config.toml
n_layer = 18
d_model = 128
n_experts = 64
experts_per_token = 2
d_expert = 64
d_shared_expert = 0
activation = "reglu"
moe_layers = [2, 3, 4, 5, 6, 7, 8, 9, 10, 11, 12, 13, 14, 15, 16, 17]
router_score = "softmax"
normalize_top_k = true
routed_scale = 1.0
balance_loss = 0.0101
balance_bias = false
router_z_loss = 0.0001
init_std_router = 0.0155
lr_router = 0.00102
n_head = 2
n_kv_head = 1
head_dim = 64
vocab_size = 8192
norm = "rmsnorm"
norm_place = "pre"
norm_eps = 1e-06
positions = "rope"
rope_base = 2490.0
rope_fraction = 1.0
qk_norm = true
attn_scale = 0.125
tie_embeddings = false
parallel_block = false
init = "normal"
init_std_qkv = 0.0771
init_std_o = 0.0771
init_std_up = 0.0771
init_std_down = 0.0487
optimizer = "muon_variant"
lr = 0.00307
lr_mult_up = 0.935
beta1 = 0.95
lr_head = 0.0127
grad_clip = 1.0
warmup_steps = 134
schedule = "wsd"
decay_fraction = 0.554
decay_shape = "sqrt"
final_lr_fraction = 0.0
batch_tokens = 65536
seq_len = 256
doc_mask = false
train_tokens = 390300000
steps = 5956
dataset = "wikipedia_en"
Below are experts of layer 12 (counted from 0) of a mixture-of-experts language model. Rows are named router (the router's row for the expert), gate (a neuron's input weights, with its number), up (a neuron's input weights, with its number), down (a neuron's output weights, with its number) and show model dimensions 0-127. Each number is 500 + 50 x the weight over its row's rms, rounded and kept within 0 to 999. Numbers have three digits each.
After each expert's rows: a language model's description of what the expert responds to; "raises" lists some tokens whose logits its average output raises strongly, later layers aside. This comes from a sample of Wikipedia text that the model never trained on.

# expert 51
router:481466453429500433549469472490539532439432630470442504483481526542455569444506438477512442584613539400497531460562496579432517523431507442494446529503465444488486413439497527582505588444526539553523450500489477558521521523452487508417456490452547587429535614492531472468552482540478541562519495475438535552569500590417457424517527465461522507507496543455531536582514607481394463575483
gate1:484476393515514498516531530495416490469625525509382467509473583439454438619463431478449530655455576497475469421549482495459447523471488480512491557455520515409563628497592533422485534460494486559571558476541507533466533510559478516512471597544481392483501508513452515528551431538500551567504574513453496494486475475462424446530542506549473535505489499472576470434428535514590544505483
up1:535514523566566523558482460447514522603610553488593556496543484512453459465518504559432432437492467561584626517502564543531494544495562460488577498546468406429495550482556578527473457501483496543591483445555449506482485494485538559517449494502552462528540559550457456472406558453479466486388488474439523582490614434503551577509462524496489540420486430496470420465472493441394507574525
down1:440465486447433477473486454499518461413426520482469485472535389461531440426515422466608429522507467471470420419489465471518508457428571429507505462586562469547505486512496506523480485457540500474459520437607574510508539458522456426526464546536413551428467559535517445538648483471405450543472506514458512461417542510368530516533529466403439497550508479438468457559460468584537433523531
gate2:431521447463480489519409382481526492398557538386480524517495494502449496535531438470455529465499491482554566517567600575534507476463470451455485462476471591467417473492432523537555488509546539570520509552571458481600551536543448619481416440579425449590520477507517467513482480543472534547550507594458466508520411657503521474525450559519550488515419429472498472491486506483486585545537
up2:485459453460498534488463521488428559450420457500445522462500528476425505449491500506541450546419470504498524536524451520613566428510532471414585493538479551480505584481496517552390421482429561529552531531505512540539598458470497476469519443553539479563485525478557485537557450499429610598458456580505408538626453571495489532466489540408533484483620434443518539494586450483421554452514
down2:375560526473564466520572502422486481414504466479477538514546505563487500358415517490491423455485411573497524489519578447502563474498504505533518460636472512521571511389457444447429519574410496522441443486480515451512535546424503422528505480429524564512561456454457596475451452473473546485472462535479483552484406526506445484523465469520426514444535412510488514573496517574547450571578
gate3:434508524439481516499462466511515538535503537443490522545473509514486493465465423428505513542567537459537530518483590527497521497433477379414462512481507512523405400516496491576457495513540548392489543385447482605571482506425541501491421494442556426453486572503455393472627558583390567468509511445397557413496523402468490466549443490428498480469523476521496499507475511489499422538443
up3:585467497382541492540585580501502474492523570399435525479495460521575493514601545511506556501503440464465537457513540521542483582595466421415489471479447428450498510488417570509525519553488458491498521446499492487550494532493394484512627568462478490608532565458518558511542497512480433383485551580515558488530515445527513526403517539589537434456435518613550544481488519479537532577516
down3:449436384540488528392493481452583519509502498570480472481449490427476465533482439480435462499470458582498396488510587522547441528446518457409449444580540449391553496549510551557563496467548431508520483519447453472486510482544409490525501467563540436550543485522496524443461512582553511451447419455495450557522546489519501581596512507568493439444484430587490490536436571518626427535458
Infobox field labels. Field and column labels in infoboxes and tables, followed by a colon or pipe, such as Location, Venue, Date, Candidate, Species.
raises: " and", "\n", " (", " |", ";", ","

# expert 19
router:562469497475482460495530447524495542451556526460477530472571508584460525458511460506447477518504519480412470425519482666454452524448553432561471488498444424489487437503493565542480557503566595551508478446493527518533524548458474564470500523402504485518590563464556471417541556563479621563467532470467452547510507502509456450428519452406430604546438551527473501628459559429395520509494
gate6:537513527514501630485524459505555431510574406516449507529542561555630534581448493468476525469527501386453428457433479492520563454462497452476513579582511510430615494518553484544520601489498589453495526436522452550482558492472423543449541471336456522488535509463540466482462529518482431536490495555497496517511417467512554553458520501537572508535531494527466521544390591553578471545519
up6:538488481554634499540463473540538582479493520484439417529557497533492519549535538528489539400437462485532622392421542421482485512553470541457493523423490465546525547505515463498495518577517487554510474506408527541402556560563543531445472541589519521416497538485489400452578517427547481458448536527501455503569552493533492430522493586511532545516608483538626473427529402498462526483554
down6:472482569516505510445458442541391572427571460529545503412476422494479594466526579411551560494532503480528558512556524478495532512500498433442567469545503384454417454501525533592566577563428391460520570448551473423552503510475521470507491479440637413524459548553464586429446563476447467443533442494521542557503501482443517437489481466526546460522508495482543568526593470532482512514510
gate7:464423538512434557497402435525509491502548450496487485520579514541446444457449474543517511491550559498457366562537526600400477461524517407566435427551548463422425462479518564515580497489373545459503469528555431470526478520471496505518538470475480488619603565555524481456518503516467585528438533529578557544446436483578459442470497531561466462417514503459522491494514555438454519489402
up7:490421532487607553502490546483448550535476552416524425515499480470505521546532505494537534512535462564546574534420464624454574581566550550548491516518462496535503518529538537461508556510592497492512548480508519500498472533527433404490447582399496519584525440460481604550559574503568391485559483479386510516566480527612523556484461449507527425536467435564475534531468455604557431500452
down7:448515424423531560585460566563448456498435475515516562506461588445494475485538528418580568533525500570513586495530447533495427585510632548623530548440571540489456621571506518505553463459503445527545506567552493552479501515468385517535521480436467368398490548548468595512477475521507562520527462504484425484476493495525509467528497483505496512507574518436458557450497525565456426489491
gate8:468542438407574337479419467445537502531507520458520471491496561498483492446552492526391516475564442476538543350452584532582492537479560585526527494518499467538486531495473498490568486531581541464522533561467552586525523514540509515477557588466434471537444625472585458542417569508448487433554507457476512461568539522500482426515573424467509444531423505512567573495464548515485482515545
up8:569452522491508499521470484584536508526546527574500424468489533521486537513522471499442506418470394511511440509441596463524495603520587539521433540621475444512507398554502565512565508523531500532531478570443543527525448473485482420443517438501448422531488643444517498537423494538376631517402490526469518469541481434540446479494528471421524530485483465537542503478508422513399447505418
down8:448470532530404575537586563403521440542528450512575464438533482517548487470455507507504586502434560555440461565470554496438495509555525554487577532490600501407563471493584416445461419508565422594466539501476470434406526559593494527388486541477518565510469384518508497547528478537485521438513535531450467540489548538461479494405438467527470436386552471568529512533503497499480475481530
Small numbers in statistics. Small integers and scores in sports tables, records and infobox figures, often inside parentheses or table cells, like (4–4), (9), 0–2.
raises: "-", "–", ".", " to"

# expert 31
router:497472448433460484498529507581529510549481485509520478434487452601472532554517492514440508521585524452459437420484434534396436548448554520472438519567439431418519499499456560461472551443522530485507426532590516559480514560481486515550511495532492616438579482507598380483537517518523530542572549558422486513522577533498477417552510434401494598492555599450497549461467496368529474538500
gate1:436473406550458479541466514367483534545455485493483536424486578526525548502546424530468440468521440536495460492481466456560480483591487413462507543536494554484507558490452505470530552412472535535553396489524457512494621512538523512530468511466514536472464478571587499568483654498545534466519493513434506478591573505413577396515544373547541505576492427494480530544544536422500488568442
up1:444547497578524487437498518484467557487452448517499496507554578435568499592487470495444546495516554464540500571599470535519609510477468543503501478422440457496372495571448524483472581447541472485463450537552571466530495517472512518523591542573559448499469562461474497628408537535516565536473608447482468464604502594482449568508578530405558469569477537577534512542505494588532551526513
down1:452515591579367524464483464531485496480505543510449577488462481413464429474545473570443493517529459421485558511517516590487558458533487514578465594507486541487383450514514512571454541541537435497522465577444443490451468578504493493452490499530413500630440494434513418509577559496587534448445448472535523473572539577484476592498505432454532435528420472468487409452448558504516532441453
gate2:465482456455409505493464456566521476518495463519460484448464538506537556419462532473496543500549568506525501417464484455488521529497536510483461554515483483469447491497544478501462585465464567354557417512562539547523545498547466543615563494460422568493517507501562385425508440571528548546548562583373435480540366532489531524552512454450601470524507579478533498445517362470539533477525
up2:526457531502410539454459513589424514478522499520479425520377567540479539466567449469593418553528450531475475562523469525516526473531529530584466498419510559464407492518531493394492495538559456469485476427542567434447482458431549579447517481524484507531536561492496553483457515468510455438372414612429539609492519486437568471444494452498521451535598541537409506508542519565430512515533
down2:557470540455426524498394498453461557537461510457480448563483594450561527535542592523489508515625504556518590473514383542445416512498577446507452563546506510493457492551586567581550449489419499553541494421536554494513508493492498533466558476497554520526584511492484482469395499545532560488571486493552560520462447481544463392619539493511392531517464483462475429423469488615509517501495
gate3:527480456338499491486494507514460582440389492596478584476593452532459532435486468526480602416499465582544474556420559517494424520513494477462564482565425428497509591452560457527461468506492509485494427487522566488459481533512479494571490540501578460450511575529595419409538497451472479515432465431569372543475573536495471525489514466575471520526489521552447518441498479438496448464462
up3:492549600490544522499533482490430518490484450519511512452469490532517526488495439503418531427487516615552494441570493470393505449417448466508477547449475471476481506455542491526477439464415456593548540496482551506460453522423498453584512514622561520419501554612588425545476542417484506480494617484574484502512476526497521562471395490561506456530508579411477430525450533390608475495524
down3:480500476484535458576468499507524397498562489554529542531559533483565495513525542453486510487576426440446503475519451501472479381477433421552411428419582538359514489499604481455544511420457514533500550482578552545558455404526438442489450521507441535509458584467500465441511492546420535554521504508480456491489458509415568501490428504568558537484471507451536479382500594590541418467465
Mid-word syllables in foreign names. Inner syllables of Hungarian, Spanish, Slavic and other foreign names, like do in Nándor, za in Pazardzhik, na in Nenagh; also Maria, Puerto.
raises: "que", "ff", "-", "qu", "vel", "k"

# expert 37
router:449471481529482425564504442494552580437514479506435551498543549561421551462512432446414475521536524477566473421523405559454510520440543487550431501505459492477459475489478522460496606484558568563554500462514521595511456555517410478485473504461578484500569522503613457463489519538513601552513530569518507543594459570489439467494435503389418585545493592404535516563446491456392491510488
gate1:547514501436558491466417486501529411416503536546469571471524598547459520440528544494513505438432460459581537430508512524469504471497519553535528577610551464535499546573462464484493507472462463531408542481560592556551469475611510563552452523513459515441610584449625478463481486545487605559495533494492611509513447525485487476578494515489475536488564555504523476385564526459471594506422
up1:550520522509583452450452390448526439376524526557501574442550600554595501396492590451522469485518468496536547394494541483513471452523501425502451534563597581456511600548496469493483478529471459466531552469523557486614442469552602517554466515570472486505574528489567570446519522583514547550498511522497500429493453491518504446536516476498464462506588511491605546447450548478488558541434
down1:558457375490465489571544477525486455517496496461448374468494536590484486437440573520574560532485481577422414500521509476573505495501428548549504436485478499459419437427524561418513513501517582491514544554469439416504460440481491430497438447555492450375418498528472542463489504450511454484527522503530488537530414443589433513630512457532573583526464453595519490452498528571493541524490
gate2:436516488517518545517453587446455420516512518548521494506565556427493499505449526523477515542524491480428569381482519558521491449492451429475538525492459542521531537447492498475528457535517487543378537439506623483441501515573420481478518643448472516504442477462589361537516524533496489522567638549482571654510553493525595556530479473495479516491468507442495550431478513536435465502572
up2:532506473531494491414381515535449552565529502475566566517491499517454544371399530493520510506615537468469583491432468578553475403481522440522556397391509579593498522508550530483500519493572552536426489539495471467480523533537487480493551484545520477531495463511490491471581567475459420526544575492538473601458596457517522449479489480498444559497570474542605585483518454522448439425417
down2:577472486495548438429524477454476504448507513577453473483500575455480559505556570590487472556522343494432484475480560500497522490384559436572506522518438481605557569520509486502452490492399374596510509459471407550509468486402507499436463462461538485441438519492569547553442507550501437393444492469505500456524414557485500438538558476474505474550529483614551499481528566541480453504504
gate3:539490463366513533612563542608494472554567537516496490453488495510508562510543526472493493437446518526509471476446527490518483475512392477500534528509514367457447462531500535524481532480470550603470525475514444530564425476453358607501552541478470415423579559490490379474487568528541566453513458432444459543532497486526485471502628523464464553565456470489512448524487521417583433487518
up3:529461466430460585619498541536481508437555523550510534509468538495442530451486492481499505557474492511603615503414495447486511478527492445519517469469500398467446409555491470519535486448510561531420523396486501486582508475468431457530536570494507428484531543542470347466494507520569550456504481479427433497614417482493496400534571512507474429604477459432504501524595496422595489529535
down3:455509547377485483497514506538535491448506577441526461555493494458502447480461481506514540556504553436461483492466442447538573466535452520507463519474477455428527450495536419436553479441456486602433525456488491458498407576513472484491480540554461447550460573511368568595585450559519464570488471605513511439473509470477511556534474525518447471503525515554587624548440560470368513500633
Years in dates. Four-digit years and day numbers in dates, following a month or "in", such as January 2009, 12 October 1931, March 14.
raises: "–", "anger", " |", " —", " Commonwealth"

# expert 45
router:470446477472453522487443522578528533447487532458500467451497516564436514460529462498482505519503550470541363505466414535428452495470574502489490461554419508568436506519484553555378555501527541591480474448530584557482453556532489514529490473393502549524528557489541501491534505516491544509493531488445465608542585449467559497479447515413413584644625580473556501495495602408510483492449
gate3:376511451553401456533429568509465522519548462578537552476463500523532480588473512541534494595523473475584370495508410468549521468520459528517454505541449513548461517504442489502498498473487479507514449425513495478515504564550420539510516528399683583556604484491490533491631417469503552489488431475579456498485523547548472511481569419426483482574531469500514440523458485494488506591513
up3:469501469455408495484499513524518568502591490506497518542454536518482616543506442543494462519410509553578409494444438433578415538544484520479474513459490511560437464573374517573498464487455518521464538469585491522508525540508462540504398510465561506504479471601515522554573499451463500429496557371503550472477496545500425476515483462577455486600559558444575387518460428509630537506495
down3:547534678439502453471482570467480473521500495519521429467497486466608480489517475505524481492554465432480458589457470507523466516548540439537620556470424495580395384581566502475479453592504486537460532488445476555471504528484574509505481579428521494463483565512554527548589490465486555468534556491519429558537467491458551585484573461485649548488502461459451481487493438497527400532503
gate4:400453566464477552546464422587459458462487522450576560517601545467457447544471437463462556418549561588503489429565370482511462508447477398499502579459495455558509475489466462426403529453459497578516498457533470527516442504491595478439502451568506529559521492509489435511449464506409552528557654529477511559460540480506508464522549498501446489482433501463525396481536533486567535577499
up4:427506498488519485427500488459532442527520571509405488411478553529486551475565446551589453535489535556404487537500448438503577571505519571590577525378507446476586481488512476424534487536502547520462489504554551487430445545462528545556423487513534411504528532509492521515476519494472591532642545640486581474482534436462527566576588471538561506497530468474532431504558485480497390528504
down4:459497479498638533452485493568488478554539518440523525506390448530465513503482567433493563451473504484442432462421492516504550416478561457453502524480491547540500497446414561440453438490514407545539508494584434422556455538524492491544534463460410584570411504441496533608350482505493459482588535483502528509412429434469470541563437458500441494509626483525489519458496559541539524505468
gate5:560471381508517429456496494557513515494497539494514460493501546492539503443490451429551397427507537451489557533522443470486467537411545489489398418433541466524567536504494474503474455551494517550409468556465531605524525554460529553478438585457485427523574526573528448577432484535430417515585619507529544529466599463417567489526466556516418448516520562504538529480465492517410420543581
up5:561545438374539451500507589531485469444507463527527486494496502563556531473556571395459324477474514502525471549485365508535463487503421522557527482537500530558602490533509505428446539547593523488504475533446523526526434466400480480506487569476486521502461555497530523427496462553451478531554509521548524511505510456461526585609469522480417452493489545450452495548432388474419482478384
down5:481425463568455438457496479498475546389479546455490538456531467559530528521408448511493473396571445469423534503523425529409545505409495429540531520420560530522528504441483540488530469541468543547465440601439479534404558408541502471429509487443522456488551399455490409522535479484493491446504509434467476514538402426559432489502598505478512536472499438525424468539549494481391615501547
Surname endings. Middle and final pieces of surnames and foreign, especially German, names, such as berg, ham, son, man, ä in Schwäbisch.
raises: "st", "ner", "ine", "ines", "ens", "ese"

# expert 17
router:551470451483485426500468506501538550407498545543465458472604519557472528468505409527500527630557498371425500476514447504442491585483477432457507540514491509457482387430463516549453601460541566552544465505489498542470496532560435543452511517475528506472519557499531470456490521528493503587488543548493476561571483497446429448488477478460377608530539563426578499546392554475389515523581
gate1:545543459534487421597425517514488422501475519488527587497565354584606488524512530530481624585561515473476565526519467477591433501572502544426537492538450475481545550426522477408453452489499486508486520457477532527577490574569489555473424471574553433465492489503441493449455570553450508585514533471519552510521404475497479471539526578465518531551483565387568486553439423471493468477496
up1:519469412456569543467492495463569606598524517474411510511511456529477554476515458490391524493451471487402489496550452503542504447463502430430479501517563453539480574568568494426474481473419392503466554448507362509435488396627469493525501523497555581493493488532498498478497521468546509441496473536511475520513534567393588471454539458541551490525542456518467432598479570470506612557537
down1:499373594537472491484534509447504533499451629460564476498431423579473515509534441500483369505504506511493498561494437567442497581528595516576606393492471436478532563528441463490459484434494545516376483538439488472526576533443523507472453535497543415462541490432475526540432453458455466510495539478619459487478460512579490524591562435506503441533529506510491449522613505498520495464475
gate2:441562448442455492483592526479443519486526586545568444523558497435529542471516512457611552546444482442413451435530469491468444563502517565498633549557529530546551453501430509484458465519545566463568454481482460523470470490547490526454511519484436508525521549458410524498508485372574543544543498600543574483429490530495410544458390549519531567541558568492527526482530375550479565543459
up2:459489428613461505493455581501456595405505486521490588496457626524502487512436454499554479454533450409518504536509553512446468489532499456483463573513478473546543475548451613526524554450521486454547458554485491402532493605482446512458545482394555453454514453529596547420461495544427484475486547543410622520522505495537418472446594509520537512516424488511592558433488535531530563534487
down2:577582469366547498489575523505552535544572610540512543481475526461518513459554568480481481461570472507484445476539544561535465521559519591455444477546538448458473599507523418538530552488485388583448422473470517509475567330556531458525527509439544539524411498518492466524482521523384407478508545461524494544562528541460485402486457481574508499487472566477538493463461530553562474522570
gate3:490379490559543450587554510501502424557546504545558501498413664477463554536441420465571500527384513412468493470462568460559478480517491474562563522509500481594523466472526453521501534426478433524494529539564535446434548540519548506466448520448484424459521539557489429578514541456451476510555556431509473460513545543572499387514480426444490450535541493528395463563458501544532519590473
up3:534595566495510511471527530531499494416453477491536572547603429541541476465566492547506443509579388599630545481467454504480519497472499421457465503489488522440517520526537550511437553561506597460531546490501505562594499401397458447528493490538567565606508446450521537464507563626492546534466495518465533545511509498489529529458479590536428480437515530456549621502517519507491489390456
down3:433561558586370520441401508506537447503483611469569493454591485477588566548461503413497500439554444526581459462481449555491494465515399542477562471506459404463491523498503451494505530517559500526510455465527513517484397600540490519535464573466460393522541474498425537514426492427569574436456485520449518486442479418559494538519509474414436452476429559502452472511440484427518512443466
Plural and time nouns. Common nouns, often plural or time units, after determiners or numbers in running prose, such as years, people, children, times.
raises: ";", " (", ",", ".", " in", " on"

# expert 59
router:484445490534465499503451588561494537495476541465490585456543476546513587510546477515459575555515519479531545467503455560504467538442552493543408544521512439542455498486450564551411535428485587501584481479491609512509490563463473474580538599419493528475571550446564373473534480482411497495559524554439575546575529614545517498539551451374456566485512589502477486514450463444464545547569
gate0:496462527586532562518482478475485545564472535572522550386508567483522484405483496491456560421484535497567632514540558606540494574523541457472462537500596465478516533435456519488465502470463519491533467543482452581555541555471506475562496582579478484537482530557506483471581585515488497502488552550488472520534588531521402585547543484391523562454495559463547446587530502417475506479661
up0:474483517529421504557487527534489495599536475450522524480521476480524445413506426444538595498502498437513580569510474474523568566529647482463468388503465430564518447502567610459421498422456413462562571391445480520527467472481479401468569521461553424531471513499527515580520513532502449364528534500492574529508529533465465436516498533372484559494538572495500495502439539507484513520551
down0:411457559471439569586520547516498431582462414471537497526482539521457466561411499490408482501539513503544527548527559479490412460457460481480394510430479474516456441552456467414569551459436482508509468463496471439447459428454415433529530468568438514483478464452521545496433549414523420515535502537594531439548546569532457487496451499527489469509519545637454619456548506463504564519614
gate1:502422492431476530537429498588406579452512517498474454497536529505569486517505439524561523478473481515488518458517473537568509505530527559470498535567461495534505556450469540464565413518483464521616514509457496549467421499635512470500565513568539462458540532530509516427422598507537498499495488430382548509511513601557513474576541436453479523586545692557431536441445413488497545500522
up1:416439476455476522569451476483496515369506452437516567541522444466537589484530584560544528521510358529451516445539512495520583559521465502516497548551371485518386557457500426509449448472508483522525363503501498565410390499512468535517424468507538537534511516471539523503503485512549489467472573554472471561519594474544473556513449535495502428477558540456372485449530541534461491481593
down1:460492378507496494537431488480401466475620452463529509478499520557539480501557510516539567363421403478412463582598538459505540477430489511436474551557521527486505529519465519608563471461461532506544470511483504449592441502569547426515520547415500548453614438466405443545460457482535441495513511446490478446551404560474502491512493492458524499435523463413504546487515520495474429493603
gate2:575522483552470522569492448543495452540421516452539552574448464518530610476516510512563549595481549498564469550538438493449456623441426472563426525545477501529518518433470584475476517507503558534531562449551524543550432513481494454418563585486400482514552537458527390522477488490503527482665619448407565477487468520473421549559504491486542536419443498482498471481529473510502547535554
up2:382511541451537509427492443522486467501574501565503501452419439516503479477570534461413471424564502496470481510506458596513505469511530521535572426504544435492469487430510486501407527514490489502508534504381364427435563614443440525564493483516498477387455553523438461545517535547452508472551387510528513446477518380404514452490429519457476483571523442534457464525433520411472487440495
down2:558510559525463395476483495519516513580540503531534566431547541405437573515507518540485551460436550519500461473525493443389560613509494506550468450604560604503445403537494444458445527552632440467509553451474474473496538546539493486364465505491487444520537440437540499503489479505544370438505514490479425496511486509398423396537508470513425522532512504448478476493440514516533496427462
Word-initial fragments. Opening syllables of split words and short pronouns starting sentences, such as spe-nd, Be-fore, wa-x, He, so.
raises: "t", "at", "v", "ck", "d", "ar"

# expert 53
router:454485488553454499551527477573601483510499621467463577476543537526399498494560449449514438485504541391533512415496518525442500582443561431521473515536447454452478449486437503496396547416515549540536445498521471575431471581510472516544569580419542488538564501482584413429489446450489529476516547467489468493520478592473521444430435525436457452496538529395473449584465531412428530517476
gate1:451435541488428512573543465508483549593446449501467527502470483546519519519452478471499474472576449473476590473429498561530511537431597486482436501504526517497556590566461485558544592572477565644542434513461443477476487490588480516457542460481490457478453538475464486393614502472541534560454586465435427558433497512466511492412443391507536504438563537572442456562491551495552483494595
up1:525477532540521486513556427463489519484563557506540541539568596514463538447612573480457545516588508449538519471657453531520537517554521473526534412502502484589433418536588560574583547525415496462519492438523466504484560523508425535493527570497496493511509457552479494557380571486384500483573493512471523428469467470481473416428487469497548451422397511504527530565411529515533467544561
down1:429529435506589533472456501450444439441545461572545416428588469532582566420500544482474508505470456486466470519531569509444453479499504556478377528545517535409468483519452424559545491470519531585527520664566429531484639547552439447458600459507506485495479459391471449465509479498543414507492523399508453478444500454485478561490566484494527538506464557495470475460524511455485563511460
gate2:529413437504512524453517515448521445497493525496534493413470411555439521492576469500419555567497560449502496330441588453449558435478553516537449503560460451430510457507420460510425499445527504516458556440414536492433450474458466511509543458469532460484454512469533411460414470552488435448474485497486507465482465587467552413529629505385545441462506475434556478536482509524497573455583
up2:495507502554521485492526573553594510512556584426398521424520472408460484523468465476510559535484480416555460573463543489518478453523452495480422501549416527562475539517385438508507518471474458429452428469524512563542462533635479456515484491468433537496460604544583434559415426540528494434520607449551494453544528540563439574501527495484492486577374545455517532452490562515551508462475
down2:576409566486517546532493466388401476493456573497499482513520515405524515584483447468441562450503471444528467528354436513556467538566441565546531525527424440569535346475494454492526536489547418452461555489438449558556456528393529491410567445508540544561533435537478586475441483528423496553515501470511506488513472463519484518466467522552467452541514427595474491448478472476475444460503
gate3:506626469506443495537543517514557491583429554556552463436539550549482533553452510435490603535537508426586504533480525562509439570455559515525467570437538431464510428525518591539527554542449556528589520507498454468581519478430424489536507516418510476543560424437456436452552447431430541568452485511460467462493444526482518566508426602458557433476598517545419422490501515543454543486488
up3:451497455443400473505426463484651502542388405530514494493564500596440462439571458512496419450476473492545498512443495466491590461626415490463484514455488538527534508489483426558521456503486526547507588455491463458541549482537492448473496538450507486602539482502523444587445438507542450490603451500470616474555515536629492498489581475511441484554448505455395520511497531479500492462455
down3:499576562507472535564534423542514542473448572462463511457505406474527480511464560485533500515551439496496346556476486547536554470493510506451520418554540487462527569521454525560600552485515457566507540519387474578437653440436539441550494516535547459484539516495437515486496539549404450461505533454496515509460534619523432410509543527471491441544502515473373566470458422463550541451514
Capital-letter codes. Uppercase letters and codes for countries, positions or acronyms in squad tables and abbreviations, such as USA, BRA, DF, FC.
raises: ";", "\n", " (", "O"

# expert 32
router:533452484504524443473531540521522573478505568511466408422506631577446549439463384554511496544607551466508494487551430587467439559476528470434504523540442453418473428437480489593480599478489555488522472556534483552483534548516455529498486496463505495380504558460551499446532506541469557511522502534494431548561468586510490488464511535494397523545594539425590439528412536508424571488450
gate1:474494531495539499454492469577494535511571571491460453578638530470567544486496400585460462533530505463531435492473451530427503501491489552525515420492557495511510462510573482557518463481445424445418569546520567525436435561467478551496513453464572465532527500410424527482515495533572564488518513396553512501536454514369586576411523534478432564581619486512470437467475599536531526531473
up1:614587574521509558577334492516524552457466539498463519531538502492557558486497386578504513418409531476425316601547561480553521484450467395525580478507497386503527487509529437560527433493492473480517530478476526545525463458521517543525461540469556472476516528417476536506532478574571505531470477479520527479540493514499440479422508503430463490542534475541449522456442568437442497522513
down1:554433439543578406507488557556433500471404490582432448562542567524507530488538522505438570549577511513491464507468484515502432495558472634539472469533521447449538494458509566503524450492497514478426456487464515480515586544505524489495546402469452456436473481526414388502582465477538463564496596485553481542433619472554454585502534564466526579407602539474457449524496556524511461448450
gate2:567383403507391537518455465535428517514428529495516477574498492542477448585543479535398527446537561526513591565563490650537507553604464517434458487480546472491415535482474586513549482506488525580517488546403498559475537509412490481490417530502483523591566578478575527436486559473469431519475465513502499547492487469472428504520593499470517534492592499505553464555443462471518565437522
up2:462542569508570445499489500464506511465580384536447576501515576489565579519469515433624432528510367521472424509497521419488464512486464525531535521514476523471494441490565488425486454487504478434585590419516522464496544518450593598536608522532599487498491552564463397489444497430537580386498450437451488541503484492464496544411476534484507531504451522502434568496523551462488452447524
down2:555533529522567556440507519469596477536526484520645508539468579447501505574500410423571435442511489448424498502633528537590545461536458529517529557527480446476529470462500426532546480501496404508562599497607536478427484567509578453523573536511527456496485424456498432519455448474493482458511539481527425525455456518460494396483479453374542557452449469551532503514520551517441528448426
gate3:406536463617486554498517507456403568511413554520464486464428521501458580559460536444485564444402558462437582507494478477476520371522502516557525540515433530451535575443547494537463497475613545517569494529523466539625404570507406464475519514477536483480558496491461511531480496520499485480497489474415498648448485567457482582475506424540530467483567596504476461573521498448497494502467
up3:473515423500559534452494478474450587528504545517447560494484500467534550497462473501477582456475441453333535528525477468518540465508515543471500567497516586453507424503493468522512554448586520516518490533588495527512534519570491512473464496497464485481502468449484488634480467452509517430462461594465520584548468528407493537459554556518505446534596704498629422509546506480433541483414
down3:439498525424405436417480525485423490513495494465466536536499519312469482533467479495443485574434531536545513432440496476495479426596544562531507575533486558473523484490425568451533510500405563422452418557541515507484479501474448486496516579544528399474515475483428469470522456472523544542559382500504587485485563485532529493453498412541452469453494531520490466592496493473575481404380
Plural endings. Plural endings on nouns, mostly -s, also -es, -ers, -ies, as in facilities, districts, units, plus -ins in Leinster.
raises: "hip", " of", ".", ";", " were", " are"